From a checkpoint of a small mixture-of-experts model trained on Wikipedia: 5236 steps.
Below are experts of layer 6 (counted from 0) of a mixture-of-experts language model. Rows are named router (the router's row for the expert), gate (a neuron's input weights, with its number), up (a neuron's input weights, with its number) and show model dimensions 0-223. Each number is 500 + 40 x the weight over its row's rms, rounded and kept within 0 to 999. Numbers have three digits each.
Before each expert's rows: "comes after" lists some tokens at least twice as common just before its tokens as in all text. This comes from a sample of Wikipedia text that the model never trained on. Tokens count by the router's weight.

# expert 3
comes after: "\n", ".", ")", " ==", "==", " ="
router:499455507510443509522510507506512616573452486504484428471429512522487570445483465506520494462517504493539512493486553430514495490459479524516513567455534472510515494525474512557551516484454442508454553520481529502467544544505504459521481522524548484571492562486505500520521520538491503538471492425429523470550441493546466459459437526501519556518578503501464493550475454510518535529484542407430477569562572477536478559525491558524481524461502562481478480439419532484496518494521433499496485539539538509513433442493507514603461483480378525527492463518554491512452499509518535463558536432529573496481521483468491494448496520483426510477413531567466508521541489625592551518565
gate0:551434489588514509488620456501534529477533517447608467465446533556446460516492432425479523533514548597520499474512430564502481528483552500443521579447413524441473602488496499479450459487460489471493476499459527488527501475527466538473520498470521518530479486476512529451526464487434559535527482526554467540507515561497511486477444491434587534412439475444476500487466505522514532507512511466489442479522517530550493487575521501531552522505563456495536504463494477509551454451531473465467422434474567493560526457535535543512517464509511512438538476527557477619494529510486536466464548427487508518485445518547557495509519462501523407500509547469442522480522521500481545521516
up0:575464484495449423421422517614563443492521511443488539432464474473503440404480501541457509535508504413513557468470506535482539444519528467480477491553493492559447480471549508489519548526422539514462527518517520536464538509531544461423489536477524417461480539549559545533524576509537548523511485541497526509525546575549454480590507602523557500535532499539517474512486528508442435476498521407536500507533486479454485516478472444495468468449529508549527501505459497496556542494455560453469517552484496523436494455549484530584468523475459473456462518521506581459448519466495443484555508486475492490492532531499458518532478511526397504419551532533473529553503480538500523532483
gate1:522496572449530499510497559556483490545488549495440494503500595497481510601568579516432483418457517498563545567519507519510497451468515513563532537503539469497492497556542563494455458519455493465532491477467505530508467472495454416556521485482430503567491512435506591456483464523486498570489469523501531493528467401459455529517448546458545482531540465525478535493550474490520494529407507460509475542504420438450589459489575492506481490490476440478491476513501514517591492433517479527426505505542476512507580443515510481510489571563504498467453531490516457503405549497468532510508560472482525466558522496425525472563453469583462468551543538536489423501513524536506492520486
up1:534586496459548499415543491522492559479566478518490459479483494441545450531463540497494451497473494503451492487496452505524539526487495473482461587475466549480446452474517465438501452454502543580494483456443503521478523530494521501540493501463494511480469535524461433511401520509501515535525519452535483516513514559493436416512542483487474458522525551534514471516489528406509488470423562571442444445559593518538509521506531475491442509563465537522580503578511519491458588497441433527476528557554488440555455560586535496489535471516416411495494530538492574502547484575430503506540543518524537522412554516525510495512543466485418526477512489451482506451459508527513520516539
gate2:501419492505423524498541453467501467566515503527519481514582516528488527450549506458497566513487462536490489440527462531436410549612542528530462549498483497483551534544427515534500537493453429464491466503516486497492482567471490509515426441557502490509534514502497454507548548536448564451458528529454501491504566427541489481487493493558463522512464490521532469507500540517493525498516485523505513515489456564493499532466426505528584453536446519516566553438525539543587494524516512539457500517473563536541410479620514546568464499481487497573506507535479496464531466504482453608532504501455511529481514479509500453530574633507452454495494518488580542493434454543520545530504
up2:518518454456415571537447480560438550470521494471498509511480457531506514458493442484445524537452552483482510467500493506474567589551529490505511482515469517480499491497484500615580537451470504528496496545548447472469578430540495531466493536457395472525464500512511442477489535498439415477462436525499523427449475474564483568506491606549449577535496523437521492513452475476500511479532419465585528540521441511471550468458474504568511510479520499515552536484531484461448490543553482424600469493444547534564483539535524517576516468532438474546434504532477521508543477479538451475509531549541525524456523555506487504520546384456504522499535477488525484499481499499489515511517

# expert 12
comes after: " |", " C", " B", " D", " S", " T"
router:476516533510461505469502509537468432487486548425581429465494535491458499457444532402465501479532515506591553478496514518570494521483416519488536487479537569485505478588540500557476447481511481520608537572463497448416470510501527472454480410550475511517471534542420486481432498428545511534470519465454428498516530479462496488516480522530568472518532459480526487459571547513493481507474506514547547508399538503390484528543486500541503508496500488573516463483447498585452500453453539534437530495507494513496467551453537458467485482594484505523605473518537494511493451559573546471500458496500516480495521526585503492456453550528479514508469572478486564537523536531510513504491
gate0:478505520478479557463479500521492527460521519392473551460462477534457456485515494557406459425518418538502432467590417526486443571503467511517523455502504571494554515531601524425514528455380516531442462508548452462541472487511494560481545543449499537482527539529479479459439468475491485511535459512539510491517555523554518532455455458461523487462453498508544487442494495449555458459495502468531544519529563452469500500496484528592488544544535488521472523437516563539495554454520429559540471490495464567583541547527503491523479481525507422525495586552510528518540494481555531509482538469432496480484457526505514455498459565548509534491539519477486550556574525530485432508508
up0:510489501486482487422521511506480511521507458487488525550516498502535540492524458467393523498444454555525544519460562499508498454530478523543568434503482519486568554486515517440407545431537527473516481526485523446507456520456535469550512431430503561483514507473499484556461534552482414527473513518518467494556440531545561474520506630455529482500447493449513493454411487510464482444499566504484506568496439474508436471460432523511446525489466575562484417439548513504464421463522550508471435518475466579452550451472467491465431481481478525523482488455497435535463545453531487569488468521477533522488445568428537481487467488579491488553480534492565506506537451464527513463540
gate1:497482483519482476494566510559503475478504477490475483510526533562469553518532477502515479437464508411422539469482450469593549505532538486443498439523522501457529561501518517497425471518495499469493499520635526563517463495474553486518501465493544468539501442542466460479477557526474477495528482474562490546416474539519497467515531567513500443517491498506466511480496532511442524529503470496561590496437569514506550524531498470473497525561519481523523500493536524530456449505524421565534540479635407457389470465525517500525531486589531497504510427512487474488535483544573545470475429564430533523482556486530482496429486499466466567528513501404518482525571485568549531521520
up1:560524503516465462480540509464456473430488516417502514444547515497529539473459581562497543590516463490455495550529545504537442438445506480492515565468502532436417549524523548576496473449527537494465527448483493494472566509593517468574493500502514450509450420501423590514469519522539545517550486464530491553453432482466492489467561480444532544535516516487567470500483535470480518490547468501496500511496479472509447483447544475498535521564504524461531470472532554547475547483505493615482571559494525500484388564488473516536464569485508486536507586474518465450512537514490499506535537465481481505497500512460611505532533479526578476518517528433482526425496452566547558487473
gate2:550503570468403571499519548541441520490599441469485552561510495470523549521524478488516462451560521491510537433538501446462500493486491482473492497449532519458511545493498503514541490532608444472560466519513533484471438489522512437531482551490448497495531542497500478511484480440538588500541495413428447501547471483542511516526566612473516494488556486511501514438493490510532476453513462462486538579493524536523577511436528444566512514452478542517560489518484421498480492519536488508552495504447466555524410492508525524516567408489473556553604519516485456467485468567465485497518458515468539478523469471478504487532533460451444473450535510478522574431513456453444488445431
up2:523518426471432499517566510496506473482527435529482464489482585472537517462505442554533514507535471488478502534495523518496449490469484437425534486506562423517551452480544550567575408519504570564543518540485489508528517404548483461498479532494518475579485567481562457528536522482464440544532499563524501553477488586456493496530489491489499423507409414463511548514522509475540575549416504493485568465484483462489496451527476504466482478463559480456549516561510508483510473518521550472445531486458482536444485382449478587497505485464534456488534522452502533554579504485542590489503482424467552491442538493475486515498454537514554520570509488508478483489485458482508562539465

# expert 11
comes after: "\n", "-", " ", "\"", ")", "\n "
router:462406442534485548516538477474532459491469497499510489520530432498510536462415519509499441450492484548481424553519497473517434538509468471570579440479472553491555505475484528511509487462399529519477486581418556464481515572474477467520496445496471475513489559439454526479468504482466497481511489508466474460452541525546545512437531518562548539533509463533432446474534493512553487497442503449567514511453436507615507439519550488555485513525517528449507543484474520539443574539441515492477463533481522505491490501544493565587555463548482527589523567526535492435507583513515545563532471500448546512501521506518504450469503476541514539526561431437526545508540563510526468576469
gate0:471539533492510537611542479419516361475479527514515529498507522495453515553534473484579450457441464516460511534507484535505516429518470504595554522464504582465549494587468503546518507498430522533539513503496530490479531569517539557503462511444534522539452555512450530503537457515525485490548534432529457471436610443492509553514486473489514539538511440397509523437449442499519532508594515545564443478464520548607492463466448510523442521511547548509470474433528528529552599494481528481551465527495532436503494499529472503516507491440450479480456487538484504538507506458480542465530490515534510566472441477550510512467507450527523532531548540467529533526502472494518529452495
up0:536429500497478438506540528535553503435457537546553463467443491520443417531546482457550537506493434525487582528469479456470587477546512470471530488484501431480468523534443492532474510566501533533525540495458486448498504487535425617494404506531478546455498450526520536499404545497566531474519489478426524458508568453482585566501513472587522554536443532499421453505455559515462477475500494473458467569541480479493503442479512490506470511466487535485463496454529478461528455566561470509503479439508505473545534462532510491486505441405567532564504563518451483496459407493536504453496512474457520552480443524482470471537496483512471520526459538487470520545493450535472441565461
gate1:482524506456555623499483500500448525555514468498531474433505513462421530548464566446438481550576446445537518504495493483525453527505414566428539505521493444540517508536540491518490485500457454482501524417481491498479532529491499578485500446557431512472442574516447503522509561493505515468518441430483470534510419399491524530536560514539459540484502436485422498492528541548472489485476554464489511482498501571489446505495547431544541502514526512538466534531473546516514480425521549541450459491450523522500404502526553588502522465529424486494542586509483559474492468517465432559501510479506469529472497541423522424508454583496483485499443489497521510463445462520503536552489
up1:440517474469516526526467512475554532436642478519507432536456519474522409492513521528500477525543486511473499520454468501508532523466495486502505501451543445520519555491541546516513584478543490439493552475495554480599589485569417512491433497480433540543476520485501514510458483442481491421496430458490400559541463510551485501523517479562463503492547542454490528536494493523470479482525532489510506509477391505573484487488485526543466478557495456493470520500554524487454530495505481489485496533477484545476489534506485587474561466571525516471448495506473530573584514529466593425574524516476578500484538497551504428556552490490525574422501533517530562512412471481499467491532
gate2:511552521455463551600522504457486487429525460554534470526515517458551529508510489541488488505515554477529511533556481474551546507530454527476505544474512532402489458534447449507399541447462550524517532500491542467530463588435511533421552442535471492490480506545489426548463485513531503483431554507516450460535488460456473430515508521542485483570544424541447522550498524549549582512460514520503469469523436547532527479497558519549485474385518540530490508482508506509525538528469537483546492464523548442512518443547415459513536514484465502535450498467499478441476426486441468423535422520558494466510546528383505514469486487489558548498460499543470445523571495465468499539461
up2:547587508445538559557426470465529457505501537509521484485503460547468455467475516513408436514497506463513540500490450533517524509531476547457532521541496532502577461563499478491530465497523511478568459546510525490546392533449448481557541510510477546506536504475511510530515492427492518471520584437403477437532530573409491405529448559521507499561497460494597459465474500489626545537516480539420425467530427476470488456500457512527466516547479557515502480494549526492466544520500525450494557462520524508509498518459548540480509431497456519519510474475500562548506531537499423476484492506575488514452464480531500494445414481442486476492516481452484425578539489479524480462502

# expert 4
comes after: " ", "\n", " of", " in", " with", " for"
router:493470479501489566529535492518483449505527431502490524504557560532488525461470504475524476394476515545463506556469475480509462485533456468523472426449484547491542476526472528516508530449530504497489486589428559499524484491487506506525484444478479461504484561430511550521468455503451519569565484449514553471515534544515544500545474485493512574533516413528489427468495468523533498428493546524546483563549536477568479549508511554515521443483593583442482458452537520537474502495569480558526564543551553576475428520538448556456524469481515477559514502511514446482564451496544520454476474532511513490446516456515490484568603499584483496576474506543499570414475577547516438530541
gate0:606525529491499480493519497524514471428470529457556531456495562563553483529522436519574545511487546605546532514450464478553522491521506497471509519414437466454475437475488570497558483506575519577530449476521495487561464518469534549494465455506498523558465502512494521497487539458511517498551543460495549509459519517498519475500487475536506544501412514543496588470545518511493540505466534556545422465571422513429461539475528433465564465545387541480491475552583530574505499590481443469513505496470485513570443455491454486595447579473498413506536498552494489540512514472467462493525529454439505479516493479519490576476473514568505539532525471486483495481499499488526491536482
up0:461569495515481516486504486504519494462462556517455516574566486475463487555464540508440508448520493455563459456556563536430444464426502530481515484580516503571500486467528547462471513493494518480491444583525526527483460510464481485415494486523478450529458455546469442508475409470483529588609461525545485507577458506476525511472541514557550464589491437430506511420519471509535482459413471481482549509465469590532463506525549464492505495458459549481526567434478523485535540461510450495477551463510447500448499543557510489562513471527495498472551450469536528528510468470511515546461520509573421517574500591558541403515487491578469522499512489511477519444483506503502495497489
gate1:510492441511464520601508486471457466512483519521430417496448470488441504534511477510502499472494474479508534511502452549459430423562528439430513498534499527454508510530442452477577488439433478473502466559559481538519495503502512516472496505512432537494384505466465468483494539518509502517447465509506575507611506482481485501453536506499569581468465459435547448512562494486402535517573487446496453503464518472571492464532492535494436502478489501501546526527514487483505534554429479471512459467548516509528403522497480510510453447520493478498493562496535551537518472511414447502501560553531525392499517430532564471454434494517575503554520483486519528501584578455456460479523
up1:498445527565542541495464467504409552470542441508517447514493498476494502494490523519541529499463533516439469532511447517447522508538554460439501501497481485494504478446543448512517496411501484487511452500502492520503486550458469542505514572521492585477518486461496489523512425483573412638446474531472503557518518521494468435501578559511495447531473464478460515504459522509501509469515446528463529568522552496508551539548455500488492417507494634487537519528445489558487530478447533502532419530438477522448472560443505564518501447473540522485525481559526558503470598469450505482557584572501497475456491503504478481509516555513621526447460524554522484472497543488527548466567
gate2:519417452485526482573461459525567511578518530518482556480470502507382491543433484418511493457511550538557468461476457561507448526528489495544557536543481509484569452501481499527499500442442525498571512508469538516435422546558476483501507514465532535507534508470532474524532504484487466522493448435542594458475508503462519542480467497453466456555511535477575476525447514537543411397621544574506452496516463480465472530560537583520497506468525466491493496484500487484534543484536478536476487529443557535473518586511443446475510454433443499515526444535504568541574511488489538486476491543532575485548505440549544545494480517482507466491495481458521469508492450569458461514534
up2:583490555477493490576494529533488479525560552543447499429413476536463492520505495613521465441517484536492579542531492476521477473534513583560460445470488469572563439561449444485512488442495515512419530430525559451499509516438480549471547463463529503472558502501476507454541484516454514514527553509551481528409517538501484471486474445537486501497572548530476473509549523496537572441483507602466462458465480441572468577494500510474525476491478456506481520516431474589556483503527459489471452472561490543482513508444508514548463424548514557447490445519482559477508476463510509524540439523447537534475450503493488479514468534422480565511511509525476500556542490464556435531472

# expert 21
comes after: " |", "|", " United", " New", ":", " League"
router:464587539560517546548544571535526490569504495485514514546468498443399500463494564519512472451482511538561550560506520479521464499495430534496427552470508511457465489472477456516533490507484486463490525557381523491452491572511450491476491460499493463460520490456480553557474495459522505510463513483483515501544525538500402504533493510512483426538531475506494544513548502497520514486448532488419480485558441524452535539504506546576482481444573564592513503468459493515540462490506492588515482508568574452508468446477457534475465517529563495473540475477564521466482406535533505464526487506545521464483483471608455472522479464600491593485504528456550564474584452535465465505524
gate0:515524551493473478510476476455480504497402513387552467441491539510469476488498538504498454466489462547422524533563516477541525516542494504465481539500602515520478518518531456447424495433475543499525502476446497540436492521482417502525506495488538503452515528555479526552526537532465486470507547554529571542563463465499454545511514495476512536548539518480511548503489491508628523514572531505406455484569533470477551420518518605566571514508510526442468460491484451508508496474534488488460503452479513469545501422476537366531503544481523457561561493591478548529521476540496528551511401482480502478477514544459504569515477565515514517484553478507513511462509520543523565497548
up0:479471506524499503533555471406501583550538520431449573515444503477532464409520512496430488587466488467505508512544515572446515552492469476539527485474512534537490561482513442534491455446462581445593520497473448521514532521538484526543489511528565457518521558476539556513463490534520488556528571467534513396542493513492543458486452481491553537500471495559473524509492485493502513504497511559523455570485508517461473537553530439550507537496478521469506519474517507543590491466519557523511531510536482532469475492482506518546486557574412514504601511464467523519493476551542520506562517476591386469535557558426412441556523502472473559526521523464536514473434493447472515507515
gate1:463557584451480526503558532461487429500529516379480544490489531475431496490483505447486462500470447526461468451544554498516404478455506463563490492538475519507439506454463434508474477536462479511526495515549471552506505530480510516480525458514471568499572517503483484455449518503381516477557577503517520446472475463478493544473524504545510495426529428474564536498416524442491541476519486475465569448475544502526524430458525506468530564513489590518448468516484466492537494505460538575462483527470483509536550484567442502474493558464541578467418445509521515515459553472505518500553463460516475514427459471582470416444475494416529447443532510499486468563526531465507452508473
up1:506528503450540479513550554523470540491520488560500492500528545468560435600510423498497466487496495479527530452416448497509474386505491433474527419476493575450518532437504524497482457481524578444571571548519516427546538457471519434501552531444513502460526486495469507456489472523422488466498503585543432441450469500497429611499456492491441470517435556480485580474530474514437490547496534487516484498542508525556479516549487498515516508534543417518460504536470499538522520556505478417550464509509511467427540495529455531518519484521519578448549514461450566509507464542510488513511480438569556529492547548465510535475534489497524485515478435542568532508536511545539466550455
gate2:495534489465486521504476514466506491504515426465568540490413549485546483530517483498441494509521503525428513458510524503487473474473503495452471490521493484443464517567515467511448463525451522484517513446449538475517560525474487533525563449486500556489488528442521438428533500474542427427412519543541458480509535457529453598415527470475533500539538532495518532538431465499502552503513476553556548445462504470524459513531537497487515538571497490563484496518424473501511481516507473442522457575492491477452483475589474452473523499487441528454497538408548531467501487502514521418512492436504459587490501513555343487405505529501497452540499570436547552507590450557512488508459
up2:484491477483477463487445478533430497499502476448530515483551560552461492481558560523474519445528452457585477541503476486454496514460569541457500535561584430544415516512516520506464516462514461452512573513475590537535564499452478441550460525528466487474551532571555463540513469498506459508502528588477473509525436530487484436466459547514454541527522582535538444554514511467512504541491509448496536432505483512573444443557519438560496495474428469507467468512477461500495529510537551518449586565491496497491493454550557459493554482511554451505528462434523496465532533468572537604508478484442537501520569480451578492506530497450484525532551513540476456459540495564471568483523

# expert 9
comes after: " |", " F", "f", " 0", "w", "b"
router:474414533535432504547447508489432493490488581481509491474490507549518487481398561477453454464511523479507464554482521525496507480482441508488479479525488509448480447629530475512551512485500493510524539528487579501437470503469511474479517529545515462548557493498502544474433552532546553537517454422493479465522554412462480501473483444492541467554533488562441520498583530513526474525481482460505445512507533562489512512452446521513513478477577472529520416465539485477554439478528536581450386576451530481425424512510472582550494525447449484578462479532509479487439478483521488471470475519575531496467529497586564503521517476518478479503516548516515541511532555587490516463550
gate0:512423507486486520477495505511509454463490572493499480427506440502486584483425502375529475562453532568457443471502478484473541487584539476446470504475498456503481513481438446519483444451520518504499500572554550481502496485432544489479499492476473510502455472549521576450516492497550513488476532552475481538543580494519574429502469454598466443502487519503566445480402497496472451484528447518469524449441446577445489559525558476481409539497475552541484410581522468430536497501514515488511476508488517548512407507499455494497449425479480595547485516441500537506449445504491506478499503492463454423480511496494494520492536549446500487542448478581518485532474521479499474474489
up0:504521522518473481502481506490455464483527551406496522479546561542471472467507487483462432515561580493488484449472476481542578513489466476526437607496488503393557490436438547540545475487510432526512533540477491405439510524573520409474556472579475495518486468454524471495469514489488498519505563526501522523507562473441570509403477517546443464495512477535561458504483483466506537534573482442482526494500603551460512475528532533483511476567505488542512437467544520497532497557516551528518488513525528485556594542539431492493537535532488472461473395519480520459522598499454525627485538452483536471531511495498521534533483505492535519543497533499536442515525449485533464492496
gate1:505511510458537534481445504490424506532585469497531498540506494525529469543519466436451431568510523549418515501517512534585517437493442528478533473505548517508429509465461501464476551573483476496502493577511558465492484432475504464486488569511501453495547519519484460521564572455469488508530572550482437527443485534573462506522458494472514528559521468560503431464491501444570511495549539447464490521499429583530480546496539544420488575494486430484578516544506483470527513411609510505493442499559497465447440539511447563502422480558544519527465473453527531501503498582580465531505548496511537486497504519555481520552537448519512549548521516488513449508539504513567538504462
up1:565509545500496539615521567512478502548449487501516503531490529557508542484487505493591509572469454529472444485491527539534498494512592552460515399531473450511498495463572519525405544482531563428520512528429496510548470555517467478545576531453460495495528447524548474500543528479476488410472546445604517561475522488496498452497513471509427519546565518537449486523462558517486477415501483481514536460464498483568503546528550494528533509475524510532443518529476523440531438562479561460416476469514494434488499459514451480487439488426491500487570557480535537509470479521540478473548581448472537480566453515528496551482440513530555525578503500552471466554488518505467517485493
gate2:502471453521434495510448509514480470451529502512431508483518492486522532523524486484449542524502498481464460446423528522486462492568489587552519456451575375510539517533499518438459491498553445530502527452471482513440514511464515523478486609547451510463482524471541486457547494476462513568509395524546467514540575465508497506508471466447548534475560483453569542503580491505525497594500489521431518496451461497465467489521585565529448544498505542512601495503538469518462449607481492457493454558481533528517504459507540566512453495547459533495427474454502473477443516523488433460554550503544469515386536492512494532467499485472568472497515554490501531435510481506456497456442
up2:511464473536572546465463571512497411482528529483453545476497500483528536479433450546468556539476552529538590472463478484522504552487460486515531469509526475559489458445549511560540540555490466508521542504521483429495476535481513501451467472453555500452517507444459530436502387552509558459528444485485485503552504475527451483530577518441523575566484517519566487522433415443497452545471501545459541449526490545542486540524625506510525593491542446538538513527493468512515448536514517464489496508516529501485485493480482430489471481443510545492571544456525507483504529507412503546477446468494465539475484506481502514440508466518519507467584414491499612498480601474473517458465

# expert 16
comes after: " the", "|", " The", " a", "The", " an"
router:471493485539504538571489575509488540533461519443498501492499519532447556459443551473508476534450512510474503563513449495542525464474430481512430481512536515446499539561473494501550473504581488505491497508398530519560544548448524480491504482527514511453519493423491523494403432484410524428482535501520527466519536470497450473473521547505495430568515462458437541521521600497509533501449570473478526511442547551492536539530484471565462469519550574579524393519521578503479527513500490543472490498467511566460479460497421496543439512486561535446534563562511486472498469497578491446496474491519469455517549467489490465513472473521529515543414513473546545489455531465567397554468
gate0:537472549537508462549521466445460567522456527532453460533507510457523550499566512482450425418496495471421534452512539415491544561502493518424394418522495524481490507487511544557510492463488534474487550505534509534486547474495487475517481446486513520448505483436510469501400520513503482551522574524554523531544519438524445485453451498476494496436473504505500502493529571540445472463452510531441530553464495544503529518476437480481559543467504535484487460527439520445515446474491538562534503602484532480473518413575508414463436498544467471573465515508537481497485462567542417474440522491503456507502572519488406472473452536515547544508471496503491568463482500482419534502569
up0:532509474498482500505532450493483480502486490455487545469577414511468461482491501462511426535482495453476562473467494521552525455484492515526450535499528452540575444493517537457490516495497523449480508543474523499481524511522546597504488512472576466448506555531463471502538566627465524520495499500530551466500506515556501468426468482601495479489471463494509525524524513493519533475553466522479508551409479485527526445452487504560414507515508519467450485488597492525507508503603532510468565514562541560485563447534513503479518479493565507420533392502527524525464509577492486562465521455466498490464511479445604480493527547461532571446482459477398520437560465576526464525564
gate1:532525524537472468500530523508484494543532483535439520461449514447522520515425471564540521489514538510466466533514486451459521501444485562476448489480523460476536488506476488486517553492600438480465524498485543497476485527511475544545570455549449572514530485516517453469418508509501489536398559520434548555529545417539536485466557464577465385517504467495493445433572543478515453497541570407494486513531484473525604515417454498496581503470546538495479538520520509521520415501497473542521490487516464543455514431566477519617458556544459447514421503478532528501480464513466491507505518504555453533530496427552504541504465559513483507530464444536528587526497486498500493488463
up1:486529451540492469443502506464519456543589472551518517473490432447428520487430465515500528466503511557552447479475486509485440479482423506475502470528514537507586504509422494420519437473469557488503404491494473521504546464493453518554485468494450493396531453412447448516441528493579527503500521499482496499455500467525440499576490515470420504476488424465554465504540512457407486475485503548504511553486509503484500488408546565454512465472518511426501504493562549516504478505574461492483453584599464434450513568480538552480504478443412478527469496499488451512472516488445480518479523508518518438505552480508490512534544530540588541507522469511569551503488475556482452559508
gate2:417469484569554464508470542529528556529520550525467544517523510507507537478448495483578555497479528499533535591508488426575468566505460523495550445521459514531489543496438552495537565532498523497510454483488565476487502416496479491418540511468446521447457530480461506506496460517493501469474549481534447449465464442483444513537571485542457529500456420451501506535480595462579475457457487444508497442547525457433521490558495500509524443494560505534526492547462501603503529405558519452501513523402463428501524481505454518533531453464510522536487495494496418539522529460447490492491494493505468482419526530464470519494480514490484547590435502440470486465400514574484487534460
up2:500518498461564529422540513537505531599449445496629457488435442506490537515515515481547492442486518456450457479482497451503437508464520547547470511499538497465487449540541480480524489514604537509462470502464517454530511504492459595540550523514494498462535556484540536492432498463549493557421513464522470485438519461432541489432520528513470429528466452480474491518561485424542534492399484531443594552498495452416545498508518541546491492518526488496532468500515533541467550405554535474519475506474510512476491516497448545517528483543506545445542582565436536540495457486487458517497491475433506500455510536521481519519575439482453514550552484502492510507544441488604476461531